config.toml
n_layer = 13
d_model = 384
n_experts = 64
experts_per_token = 2
d_expert = 192
d_shared_expert = 192
activation = "silu"
moe_layers = [0, 2, 4, 6, 8, 10, 12]
router_score = "softmax"
normalize_top_k = true
routed_scale = 1.41
balance_loss = 0.00323
balance_bias = false
router_bias = true
shared_expert_gate = true
init_std_router = 0.0178
lr_router = 0.00117
vocab_size = 16384
norm = "layernorm"
norm_eps = 1e-06
tie_embeddings = false
optimizer = "muon_variant"
lr = 0.00647
beta1 = 0.93
batch_tokens = 131072
seq_len = 512
train_tokens = 587500000
steps = 4483
dataset = "wikipedia_en"
Below are experts of layer 4 (counted from 0) of a mixture-of-experts language model. Rows are named down (a neuron's output weights, with its number) and show model dimensions 256-383. Each number is 500 + 40 x the weight over its row's rms, rounded and kept within 0 to 999. Numbers have three digits each.
Before each expert's rows: a language model's description of what the expert responds to. This comes from a sample of Wikipedia text that the model never trained on.

# expert 45
It responds to: Word endings and content nouns or verbs before prepositions in explanatory prose, e.g. harming, spreading, development of, control, possible that.
down0:491518488470513521519484550544476548518477477448533502526444518492503423451524558487560477470514483514519543491450571486548501498477448524533497479486603502456453515476505416468434576518507468495486516517519458504473516565463431453471449505472450534444506456560436536436511415457508510481535547426464560438418522489432488561475524579525495497539520532478528530533513425511482449582486
down1:538492553537475480527437513471417524487502471529443550580496508450455516535514499463551517485513493507548544525581487560518533514495497497529451470524465550502550490478533403533542551515484549466495517484538516469485447426569463504443520496544511516502492562562451483503450544508506462524549485493458410519477478474462488534447493478466455480462523447617465507510426424576567519456518
down2:543480384501496491514450514535508576553535546559469464504535495523525428529465540509529518467532493463506505467490493510519448537628515494463490479577508474487606516554476394583528509458474526476517575488471543516505502438429464519512489513504462494523514488552466479512509502505458482520486527488546511493517587452468379458534489522441562502473507518548545501494531477503425536470527
down3:537473514526442507516427532512494514546547472605560380508571526437508424456493448475497493463445531552474474521542554514416452512411505492582422535504471542539521560478455378481440537530493508508486511531438574474471466485465563524498506443515496489458572512515493498537568416516498563511562484540494471529485484543558537523440391505485482529496548484454468494524464501517448448466398
down4:521511533528532432547527482508469504531462503483490576515431505468521553531591557535447524547507442516535493564512545499482482514484474504497559456412552470505521465473525473499493461514559490447535449489530526580475566483570528470507525472464483472510505483508455548454524442468495489472461480492488530457525462555546497484436498463551569455468491539447495490417484445534497529478612
down5:526505624511503462552516476539589515478494520596414482474551513475404454484512586420540402544639519475522462449519483555510429491493435462434458559474468545527501459547460559496504490543492524403534513476484525510465476473483498553518506514572535510589495495504498467545545423485506483530520512541521497531554530495471491486452500475561531492531500464494511499508486529520563464489518
down6:360519543521492528516568485543559476556511506394471462452533529551525471545511501537527484432540500432510563487488473459537502526516502444491479497471527497503539498469530395508496504545481552478480505413468415544450513490603437498545506566494533413541457534464556453578553496514446431522481553415450542443511508496526491514473412509484500480434512538515514492505519503511569512505527

# expert 49
It responds to: Line breaks and blank lines after section headings and table rows, especially in election tables, plus bullets and indentation.
down0:541524509468561475566543406427475516485495447474503481477497552507506515477483460435527436531461499474450449429486504511521526503456549413479524441481473498502485516554571456494554473466469508509489544568539537518565544502504494576561524528546501552586450414502471504569492571606418533540589499465557490479498528535515436507462465467528549473512520494522491471456501512563489485510489
down1:458449437524530460476497478538522565507507505491583465528491460529477534497512454469501487470471516525490486496516577554491467553489525514484496486490549453485484462500467493478511436455636484564511417473548506488545487497511517477496429517516495516476481501475493560506466486564525476548463508482572443534501477471539476538436518516475513528595488481546500551593440505550508399488456
down2:464482476519462528463495562533529510546460520503455558442563428471496509562487534431448512456546514520494512506544575409502480502471555477469494516477529525423468463506543436491526489560493488468454528471535487501492510497497467470426479492495521536406511571500508446493563449485482533512424525541513483525465473433478464449506555444606497436557474485528493547509503474455562541460540
down3:571541530477490565435497577489559524523553528525496461541455477514492491464517503460503567542509554465470474487500388501466569445505513478528477475516520504505503466490456431502476465535529519486467516484482564477461500479500448492530492517469436546499551490504415463557496536473475569495521489578485468490487494512530584529527530510464470445584478475491548515435410434502461528533494
down4:491465425526475518478541473509563464562526464490516466527529533510494554527452504601411545435508537537444525382397478514504555487488514517519547550529486500485471488482525516468548574419522535506512583494519581454510502478514493542516512502537493562488515479539465555541486436516495531464482514443499570418554551587508491518548428556517509496448459546495528506467439561508417492464503
down5:586503436542515586467485428489477513443470540466534550437495560539531440460488480533499507526560596485512451505518558458466450476480485572543490467549465551477499495597509502549528593494493570570483454417519465463514499505533583489520498553554468480515538398523458513494428503530494508505394535514500504512555435479479522460479465465509484526508497507498545504509525475537496518430505
down6:547520532535576476525499461461496515466489548506489505513515546526523446483524549540539529530496509480475543449434460483539514484551518581535545489529509481526512507480563477492416547577531555511554495563471473472505485481548509518430507578455515443466500536496501568506440580502480490469450465517485538487444522608543552518511446481474481509451560439533490463565475457412472526474510

# expert 26
It responds to: Opening piece of a surname right after a first name, in cast lists and sports tables, such as Dud(ley), Mc, Gonz(ález), Mend(es).
down0:495457441432512502430513551599554489499513516509536568506437523550485512494530532503458500482612445484457514454531531445509534552490544493605473472432498478487556491469528517538494496438574505483494512486410429467411493550538548538551519456539524515460507448483585552533495501529504458500501563508508475490516499467475490503552511568503536497454478468509488470530491502539500491474486
down1:487490530503481476483522515549498495435506493461481465489480515469425428458512530528473424489498460479464492497468541492497506485522442533547480504473524466507472460527558526432530445482497499480443511495449529540439484483573530512489517469453511526475455466492537397460461442526470541519569495518440531545492510466507522549555508468460500548498437480508507507461518506526500571492508
down2:498467465556509453525448423457547481508484516536488510469564431388503443562542490545518545505554521486437534496562409469491507532536497491463462538508539476507518513500509486476516523569425436476511488536531501459498476544505464532529502474522525501626488496518432523546485486460439459531500558445540474560484550491505474479559455446473538447485501520481513463509565466466575419541493
down3:472471474536574444483538513408455464457499432500576498442553531477503494491516533503451468537432542519452449479521565417546494471508610480555530472526428575623507467468441569421444435522546486518529509496521530537505614465490544509514521643516494537475490514522554470486503533386442445508455467542469548511545518450527490485537540574587442512493497492493531550505549482500463478486517
down4:491477521515489524500490553490496545502437449525508476431542466481505492566433511494442485466520501566469533557482421564445462465477499436513453411435441475514473464545569514468495542466555473451489569452513537464547517478488506531521535502470509484498511472427495499524498391532489553473507422470544498484481535470450471463489462468467542503574471531475588517482460490470538570475476
down5:541482535443519516508494496444478496531476527421543479468466507524480491542458474515466566496586477515508582392470562479549567472493473513503510450480527413531525550513476518505458503490539454518574548508508530487499527471473450501495481522527566439520474393480490558550487477502453525470485404452438439513536525524491492458466565397431411489518443516559480485444521462570538516462520
down6:545464471491517528508394480587563468477457487533531486499517491496415500563447517591594431486533455447523477457447467491459452473480469476531542418519434477518447504447474496567504479480541418500425515537494435521473480432476473511455486486535466507533546529489503532470528479542524557501483439456517453543494496534479472494587517554507498549490516436520498485472483559475464498585460

# expert 36
It responds to: Nouns naming a creative work or group after an article, such as film, song, band, single, series, member, often in definitions.
down0:507460439437526511479545488505454462486505531499502496472551481482452476490498466454527510454507509437469529554451568509455554551492505516430569505516470502549585544454496562412463466538480514500523393554458444516524467508471508486496529522458498492518535512532475534563423513489510532550510468586463527526457444497482505535546479555501486485497517484494400557541466498472569501527468
down1:527582531422512484502432456483401518529470481527486555532484491522561425507515520457479514490485495440521497568554461463510570442531453454574480594506527433535506443578502524458531517553520445464427495510540527531463433488445523486540526493443589532459484494523467532459478478557517461516509513537498508539527525499509529564502515438558512512522488512568459544502489559539432527521502
down2:437455539461509497483579512474577471507511494442539472483485508468475522565551519559392567520483552460539509521520498486490537526526564462445500489476441595493487547498518444551469524544501466502474472447535398521509526425507458573449496479460572474498450517483484549447546524540488470509468580445488580470425503495473474488490502461494536505424469480457440504475468433443483552555538
down3:516463433486522532542529517465468545548475526577546462499486565460520421536452550496587465512483516547488565496468489481540484433483514529549502469470497525540423556510496501439503431508483565511603491481446554456452512434490531486516557495497499489573467473498485551446527456424558457485497446524497470567480499487391543502537525463500472490493544488524477513529567479450575532521488
down4:498519556505478579506499510472549556519545501558484506509428519482451511511426516475464529419516555580503496544523519533554513506471478536523502507445459515496444479509470496472516523444479478531514448494468443456485415493521476425520495478501576529463515527508462480563497466533537425590526438483519504422552509539433483471478596485523548555470505468500499513524444536484554476500480
down5:470463550543445520466517498463433494560463522457488575573432492551526467461492496437463459490447498431458471495565533464480537487447448533514486572524506455410464466536498509532448467551572495418554531529502513550511521524547502471434519493527524514428434502545509525533551453470486513504463496541485478489534503500529542418494517449517507538457498464476510506525480454501485519456512
down6:520504468472417474535519417514557520429540453442488480553525547448490476594546458423512539491485421468438451521496521524540502516481459485497460452522529511573500465450529481497499526513472506447524522494409504403545452535532501514466592418412513485510531515493521515448514526528489510518428500487552517502477499567488507509488486533467484494489453505473483444464569542431484429594483

# expert 33
It responds to: Full stops, question marks and closing punctuation at sentence ends, plus paragraph breaks before headings, e.g. "honour. Probably", "affair. Rajbeer".
down0:522427521430433495483514507467530520460511543520510515512441529489473486449478443492555466429484454490490523468525528524492428510495465399511476474483509509518501551564480522488479532547532541525537480468528444460478522542564521456510460547538533523531511480535562533535507463526490448523536506436486496567500439555485474480470525472514487511444523473471468503530528518508538438531493
down1:429546488506471501515483537490496521431556513411515487551556554532480485517477493476457473541496519516581519526565429483517523463462513462485458528476550493540434519490523541538558558501453467520416391440469439518456574446571460533477454543488564530498526527540433499591489558555517489449516474464548478574542477453533538504438510471492517486506453556534476499492571605516428573455484
down2:509455504511507484474535496528504431492445492496565491432538478434445505504537497433554528517559484482471496477486504495488541489513469499439477483489558457522441512489439562467553525609433506476479542476492490515489565490556467519433520472423488430457478503497560472561524507531520485465495513565531455621511519515487471456514492548534530497483467516527492551506429513497443513476481
down3:527515556529507455475507462478517484573491503508497538541509456458492522556522545488499571552537470471470522476481470549508481445462491543560637455510484444523516521526442480461525547518466471534462404516579490527507534474466516576442500473481482477563508476495518500518483454508499464553520581492465528550491474512478509457435503475457538536459505477525482523483495509469510561508506
down4:470436458474496516525489563569493475489526511481416450578418510529443443474482523473509509476536536465469499521586495459535544461496488496539580468497525498405512447522448512523514551525474505492426492537526514458525491448551520557518499463480499474492490496524517515455569524507574504496413429435508494490502493403433519492493538530505433487468480484522475540530483485514577517555530
down5:443525484524437490493529446502549523463559529475475505462596588510557511453500526479516483514496543453451493602545521535496455455547501496512530478471473541526561501481564456463500527431438494483474511470495511499521541553485537478495558472421461516521500445491477462485454460464543505401573515459448523472505455531543445559533457555459499464541514431483561468504465551479527512450481
down6:498507515538506526518505542567423510494476497567519510434499483517497564443528529532531461474473487541538464412524597492452520505445485434460501432527525482536451477501539483520585492594507515408512563456446550527602462529472500436538429488486515516487531498505536436441522535452468479491551506416534501477464475487502504492458466503456533550526569509451570521464520484570561545519510

# expert 59
It responds to: Capitalized words inside institution, organization or award names, often after National or International, such as Academy, University, League, Research Institute.
down0:485562410535450511516434499508525515495417510465489562481505493409506463542486458535483574539526528568501509437534496513469510531502455465481510523442464480551479483516492477418525465460534410402573519514463490495490457517494496541543513532536505356558464540464522520558519463504425545469568560512501463507572481526526511467465414491520534489468492474563531535423488507569518488463503
down1:505487581490411416515443488489449476566459435415589507489505409509463435451455493445546491458543485456520569555513578499530443457487538542512482478452505538514491478513481568456572531508504475490562500536512478525497475446495478548487442534528496518463513554521541512511521414469478516532459584502459555460510511484519511436519493532494461508420506492458513511515541444466504485461421
down2:501468557414446483588481503467474520443522457451511476533495468464505493472465514448572431507493526498464508507523479562503454463441483499442396512490486461489516493503481526472472501485503471439518511496478603524443470440522496484464529561459477413366483525507457547533505446539508475488515476521537528513530517500465508498546529521558541477531504545487548546555499456496494504498513
down3:490483492514454536505456521485476488452443554451514542478494518496573493500449527501422446508512518477416456511535486584413466391560540471515436515521479487508531542593559512541485522465535432564465485485519549510478516478450579481449478433507507517455419452501576478417589525499547555458458540477503446515490513495570506514461461473502502489464497491543507569504511400452469474478543
down4:488478555445495510491524456551475510535466484477528485452521552510485474494466444588472467567534465539493584502484574489473499533493554512490496477491549530461441539524481461479466518446476488529487464530549477471569427516446554557477541438459528593479461461567490477538460466576538526534562532458458467486531586463556478553477507502511506499495556554549469558544514479520457548458492
down5:485487557446499516512554473426594449502535508508585514510529549437497511472455513453553477591565489497480475529441483495465441485526515430491491536478598485515469545502470434493547455577507554482538497523416551530518477495536465508489504624462499472505523417506539484521532444473538517441503552433466516564490489554517448525507525496453438571509486511469479437563457467518466516464492
down6:560535455457486563469504454423522482541471574475545507537525525485537561561549529539507554508448415525432424500487548526432475534536414475488507558471520536533492506506471480459521495474523529538527470529449481487524479481547467491449513505466473507503512495568451513523515556427471492461515406570495453462552468437436549561604490497478515489511543526489416506493467485449533524477445

# expert 47
It responds to: Field labels in infobox-style lists after a dash, such as Born, Members, Source, Genus, Coordinates, plus the minute mark ′ and "Preceded by".
down1:515478508505493531488511502564556519501446508481499496450483572432421504484452481482508500545493504487504523356440575484496544487438474507489442508514552453510463516496413474516486424460553454464505453462521389535517483490496483386500537481398464472576521509516474500481451414463573596474551494477466485548564544506508534493523468524526512520461511493502486574447547505506528522474434
down2:543517517569522619489454525584512452470447530527495520520506479600510469496532487512438525476546464492513565443407488518456560476575479511507526514462536547493472456463522456599475512525488465505464590453503504493559494463494499478494499533544426447483502500552533546525436511479417494496458499509440460443486500506494571565554519442477490564527521496470497448492484480522479492477553
down3:539490479413498550486497429389549493569508513499493483473465448481439424545457470558556488466507439517421482512510462505511547472509554509520527456426473401481508473396514557429500556474454523494453479473414468524488482467487397587516462474516516496462525497541505504509498498452620486461468476527443512538452493488531489546486480515498489538446504541425478513502456454463515460481519
down4:472467514501418550531500488515495494517572486434462458541409497488426501526515459526453424526466483482431468467496564472502538563491589497513490559546535554520484473417491511480448505462518502457498474488497594475454541362441540532458478542528473501471461493478470540507559496463480531535509457516431439454480512491538489495512500491464501504488481426474473606483485513474480512472503
down5:484481514490488431482541500547538489509498445562540550549560485537593467487509408459498511495480429553472507517489506574446526476549484511505468522496524435496542489544450500483498440483565513537493510487553517469529471446470547498534467532547479530503532440469543518464464493512472448500486567529528429528545499533470464478445544449525501436505474452581509497472427448528484512462497
down6:567452434488528546456438531504501470413472503596492431482520468462504541504499544509448565411488535451451492455414520519481496461542554574522522492485494507503504500497443421532540504466487527544567445512508483506484496492515486477489456545476529514513395420498477556517490588509557538558384479525508441517504542464521520432515501523501476463558451516498408504509509480475515444554532
down7:474529495484516556494448519521413447487491482477528487478508481500558487514552480508476520492449476491469472533477536498580466475495532484455476602450435500480500494549504496485486492490422558516450553513500525528428442501451563497447536456434527532495458470551502490558454493467462498502544497621482554560545449473418490504446425507563491529486538517483483547516522501476488475497530

# expert 34
It responds to: Line breaks and raw byte pieces of non-Latin scripts, plus the first word of infobox fields or section heads, such as Highest point.
down0:490527521482503486511489518478552504450464500505493525482571481554496483578550480568496516499491444565424480448541546502539533515493497520451476508516504492428482488450467447431564483516491560534498422546513556594528475499511511485523507440502496513568579536571475556507563476495494547527434454467477488527490500586511441560566450507469494450534504506496504466483569503494574533476507
down1:473473524559458525499497516557472533468504522469488488531551538489475518555494524473522512544538512517439501553559467485484491507584581552527451488422484460459508557473395544543486546440521463519463517522516460485457467542497484478447563495476576535533516524558473480415508516494500477501538522451467554491512596451493520536515555478477470523516544564603518473487461563499439536501521
down2:511485475508439514532550562483439480453524526544459463453534459500514442519550463516536518514473556450522460442548430499550475524537531422537465505485518433467544473440501542469517472496482512518437562481503445450562481534478529515470489484503531515497507478554443524463430467563470522523536473450485458425487516479453509562499466507477524527446445430491495489515510504575500557484443
down3:457562478472413520547463472495549544497496489496509573510511591520467499582523505498522479533415462497523520569506514474548443562446506451471526427541493584556450482544495571502507484423532488523539453453413441515486508464503480457490458536497564435492479532515521472537574519403514561477514522532503519547480438543545540497563490490492432542474523522494435479503499566480493527454532
down4:531464485452439444534469472511501525498467531504528445491469414514573463537515435560437538462482522474494584436601555524556512527530470469507470495569525574529467528455490473447510458516487494503544514557537504502464480501525496536561484516435446522399520425588500538503592524557493534490448460405541511484526511479458501525614533417494490467486459518460565431443510383461492497384404
down5:481535514437514526561525556504503537587473479519479490450544461397511524467485518451520549472436517517565498481496478490486477419476491477504523553552507482502526526476508489545501493555512525427456485488449581526493453535481524507558514496475532453530540514529452524447505495525501485508422526480533560616538493535473480548472507467455496498548513436451437475533449464425495503533507
down6:434517515515506467499478571576569449468461483489453547550574458460462548494473429498464505573555459502510473505494491521495502519495444535486462516520495500526483548489507470529541487478548520523483433471508494464536499439484508371461468456522545485515472497504578466515542535513459523459464592525523565479495536478542435513469552511483484488548486394553449470582490497542533516550445

# expert 43
It responds to: Table cell separators and list dashes, plus object pronouns and report verbs like him, them, said, according, considered.
down0:530615490530542586504404464497492475484474454539432563461501540496543490583549507532523499528477595459454520506470455449496484522533496506487512444550556517487550466427482473476544468509474497526495515454576466497534493509448465457526590505528586486438454491420479571527495536516436455509501455464542527466547507493557500486480536476486463500509430544497511568511452571447517545517503
down1:470445433534473514455529508558532439553466453439427448419487566532503489459448548562511469538494537559519529480489555555513461493526498557481563510508465512529594472484426519522475434464523459482473571536439455505529584525495426536481508478579497529492538536485475507535455454549543523482441542491548550454519580569532496447419473487535522483459529516495479530493544444535514481450484
down2:573489425483461418501516467498542478480527567433528443554533503554495521566505521415533599486507522510539529551464488521476436541487489492481450482541472530483501474521525491449441508468500497455557460533480395488496485491559459511495492580502485502586503491508463557537536473556460498521513541504503507548486507572531506462482527504487549585493535505463491497423446523496616474538453
down3:496428573440496415501499430524554509525483517473480509463453463513524489449453436436469531515514582530515527447503503483485483515446574520505458549484538596631528557480531512458469499470528460528583511498506513510540542536466459501483526530457537519502511469463475409526479535520514546436509528519546465524514500531478482469531560481472557476437493461502489492505426498548374421416496
down4:551516547464527444454493478530513442481502474494418525498534517534397530503547481541450488566474560517473482463554550480474502499482526523527444468536486425505478507450513522485510498518504479495485533524429510491534474552528479427497497582521533428483478492527478478568543488492506530569474551506538512503506501448514470586504458499511517489515449450515546513477528505478504431461559
down5:440490451455461487497537549514452491485527520451500577458489551458509466526586542562479506573551480444521591561531404505483509461503517446426510488611528527468542511509519517451476495509504509506493482487472523487504417484432557525497486491521523465525490418507561464454466522503494478533575482541504491477473450504447459453535443486491524520516560444504497468492554470472461522470523
down6:497493528519470555501604553486447561489522508533455472464476564564494510472454478482491543564533464487474531442568449512445538452476449475457516442512476505501571489467518578448499450526450423469572535534540504474487433565499416481476509494505456448473484481456468519549464513449461500542490558495520546490532496490479499464497464423457512522404449437456577515455498514595514508452509

# expert 37
It responds to: Single capital letters inside acronyms, initials, and model codes, such as J-S-SC, Jesse L. Martin, ERJ, AVCs.
down0:533527528477439545579499478457399559487406468504529510460504434553474571539457445513521542511462495474483453592590451487515522471561552469513479419474560419506485511479502564521490453506519536577517547538561523565528529480490529424528504515522497497465516538583531518493497524472455475508549577423541517470510408453545516475482546501501496561476458479544435491511491463531523532484510
down1:463562455499432508478545487499478567553477549553582494526529483475550486561491444541468558449500518508484497473499488522529540462484470526502470539457538425490500567536443433474537515507517559497463523461496483529510473453474488437555491530423509485529475501503425480470481483581552509530484497550478553505528463495464515531436485470508476534472476494547559580555508520523487495448541
down2:444510539524585500449422507563528497545456470469461524542502568583457467504527527514526480480493424504561504486481523529442523500492513481506452435524459493547489505517458459518489529418572538459469511526497503531458495507482540483445412434454478492502504522559516493448521471520495560572502440492539551474552502532543435523496454538507561550545480466506449534455525411457505512575532
down3:529579506497508458496433464524457443469483552523579544517511488482488494518462485456458494557451542570505497590503465533493486502450441521462526528435470539533490534505500549432547431487394464512558497532459424529472437515483465498492469530523467482454525515538449474520524515459550554473544517479478497402494534569507498528470508510422473531563484511488510522516532537512499521519512
down4:550514504493450550535479481481439524493479486442507469455480512504515493453559486521563527468515542456505496446501507527570479584458513489405487463555489451488523476595504495467452538597517523521503459505473521445486496450474543488450569451488497515500471506518521439489506567474422471495550491526525501575523538451480463551542453476470580484499464520529453511447509511501493511478478
down5:484589526540540537423498544490448477581480498542507510498462546488498547589541511482480492503478482436439421522503473485489472440503529501503532504555527479474487520470497531494504497470505488400461509438447444539490505478484448475477556473436500492504517559464487486444507447519513449493506468464516506394496544514521532517539511448529479500525508510512528496512527380549499462496493
down6:495468553572509518471514414480505406492433561444492491527561544541500498549444532501459499457457557462539480486488428556463522555508496509557404486525514444498565497527541596429483502443478469516518455480477401481605474484471457491477518528431551443478423513551461495524482496488530485535494467524390552478478523535455503457508512527485462478470473510520554513480554512531450426489529

# expert 32
It responds to: First capital letter or piece of a word right after a quote mark, dash or pipe, especially song, album and tour titles (E-cholalia, Gang).
down0:519457450502479528540490444570564494522523439559558519497502526500507509538491468503583542498509514475571531390594520472495491530502527485497497482426531534585393493437551538448472501538507472478513577497491516544514473517494533437505488511435449566518490492444493566488437481431549492550524490511471484434563528449539538488521514515531469457484601502574500461514495546583537456516485
down1:465479434432509520514503459504563516505492410560562434491441485529466493462515503485567508494525560414417490523431510508510555469556482545508512498553498552498471481518549520493510541506537485530477525520444582473414405501495497482457479459527456455554449449511521567625507477510469574482454533448551512444487487531489550494470493556506420530476527533535587487455509561467518545563489
down2:457430546500516500463492557525487527500515512513489498506551491454436499425503510495511507597528515514519486524449483400444550447520552556498500425468488451466535480526453494528536487515495587482485471529469478520552566478451507477470478492546487500607521476562551495503537497473449460412491398533462464520531503473403443415495525451481551470473507423440520474545512499514524500561403
down3:444533476470487535495534448498471444510435439411523547510508528574468560480480486558511411496508536556508496449508442462526521494485492564454501558490504488515438461513530511519511499525511536535476522532522534498547497491497519439422517425541475543458495569576501509476503512440511513505475481511503599562534552542508540494410598524526489499448502514502472473488496542484509442505469
down4:514478442412569583489571503459390462502426537544506519517516475517441517531479479496452574531438498447487489528516476503472494525465418446425500474526521519433458497476482498513476424455471523536511528536537546519465558432468487608512492548527486449456493488482511449475550537540454462468495465504490505456553455485516563478479499540636535484473401509492517494561500490481533528480460
down5:523540461526553510544512522466505497413522513484535435385497498476484432536489500539401518543468487550436535497580540533507445516488434544534539527552480413455496492510514520472517480495529484592555438501449473484519472540423547501524586514538493473539528499518486482507503472524455435556453485509506481481490439475476486491442455519511504532482457523546519513504524507522530372598506
down6:499513490502495554484492517496546447474532528501463573490550490483599456509470475475531469445481489508568520569481521465462519535509471504475463421498484560457539534538526485469524464515527521483514519560529445477524532480518491510465516462463505562503497523477460481517544482514508503515581484522551556524475465467506535516454520508479403497512527475472507531489456409466505466506413

# expert 13
It responds to: Last pieces of nouns and suffixes just before punctuation, such as cheap-er, encoun-ter, forces, vocals, border.
down0:596501509488498560498459497551503475501514544558492467496446462500482581498487551464476562510504474426523538461460430448533524516582454518486544529481539447575493502535533510476533465500485534493511521518463519519450453493463552460596517518517505492472516530508498452488526450519500490522501502503489433525578474476603434484532404449510487584501521494509546464514456534509562533497544
down1:535489565476443517563540446490445521483534497480581531580519503483432469535494514587452546447487526459480497502485478543447537464493508447562499472562477542425554534493502471499504521467535418543555432540475513504452520384539546541553462499520464463545478488442507527545510543447492473488538545459578430402420460494419475457512498577532506496523577551538497467490470504541532421533470
down2:467491497485508455475451534554532474515491474442480563517503448512474486511526548533539520467488494473522417533513425499443483523456545573446570570381528507451559546553438503527495535452418492521526508443475529483532600537514447491463535479530519483541533434500501495429548442434601485536453545470430528471589584532488556491501449475542473469562498419509527528555504507424524498494444
down3:474467557473542495494482458480558529568496480520508494551424457535565576454428497507484455500435434534505456437513506441482455536538465571520488505479426603500513473510532617519448522489549551442494433531503519500551501409498485507539497462544505462464492454513537520559422490418493585541558439501498498515534502420456507489542515505512527493518481488474557494485532489512497488449562
down4:529547472477513474474519531540490511469525433519460513468490456583582521497509496471555566514528493521538516483495504472501527462503456460565482488399497540468539508420406524512469518441526482530461476512507533525501460551489521428531431464509499426566423480498495465487532497474527404513542562565564458462540428482463479479482428537473511501538404478483478449529509505536517536484473
down5:431494420494489530508442493532503507473429562547515491511465532494459520499470527544482508572461551533481481535548445535517407521622419482515554546535494462533558478452500544516497471476470508515568525514515464453466471474489439531483513557550491484509496441544534527481489565531484470466482507446497500513484482459515435539473501497540490463514491501512497532528576498480511513499552
down6:492491456519496463421486493488527441502432461459550547543467474459543570468515545507515534584565542488510452412522423535485493505455477426435504440532494414465522480579514503546613504514442516530499445483496457527471494480475558456523504473542538490501473440490467472488451522510493516565509452435529480507465502546425503481445530534499476501442497480511534520469535531473560497600538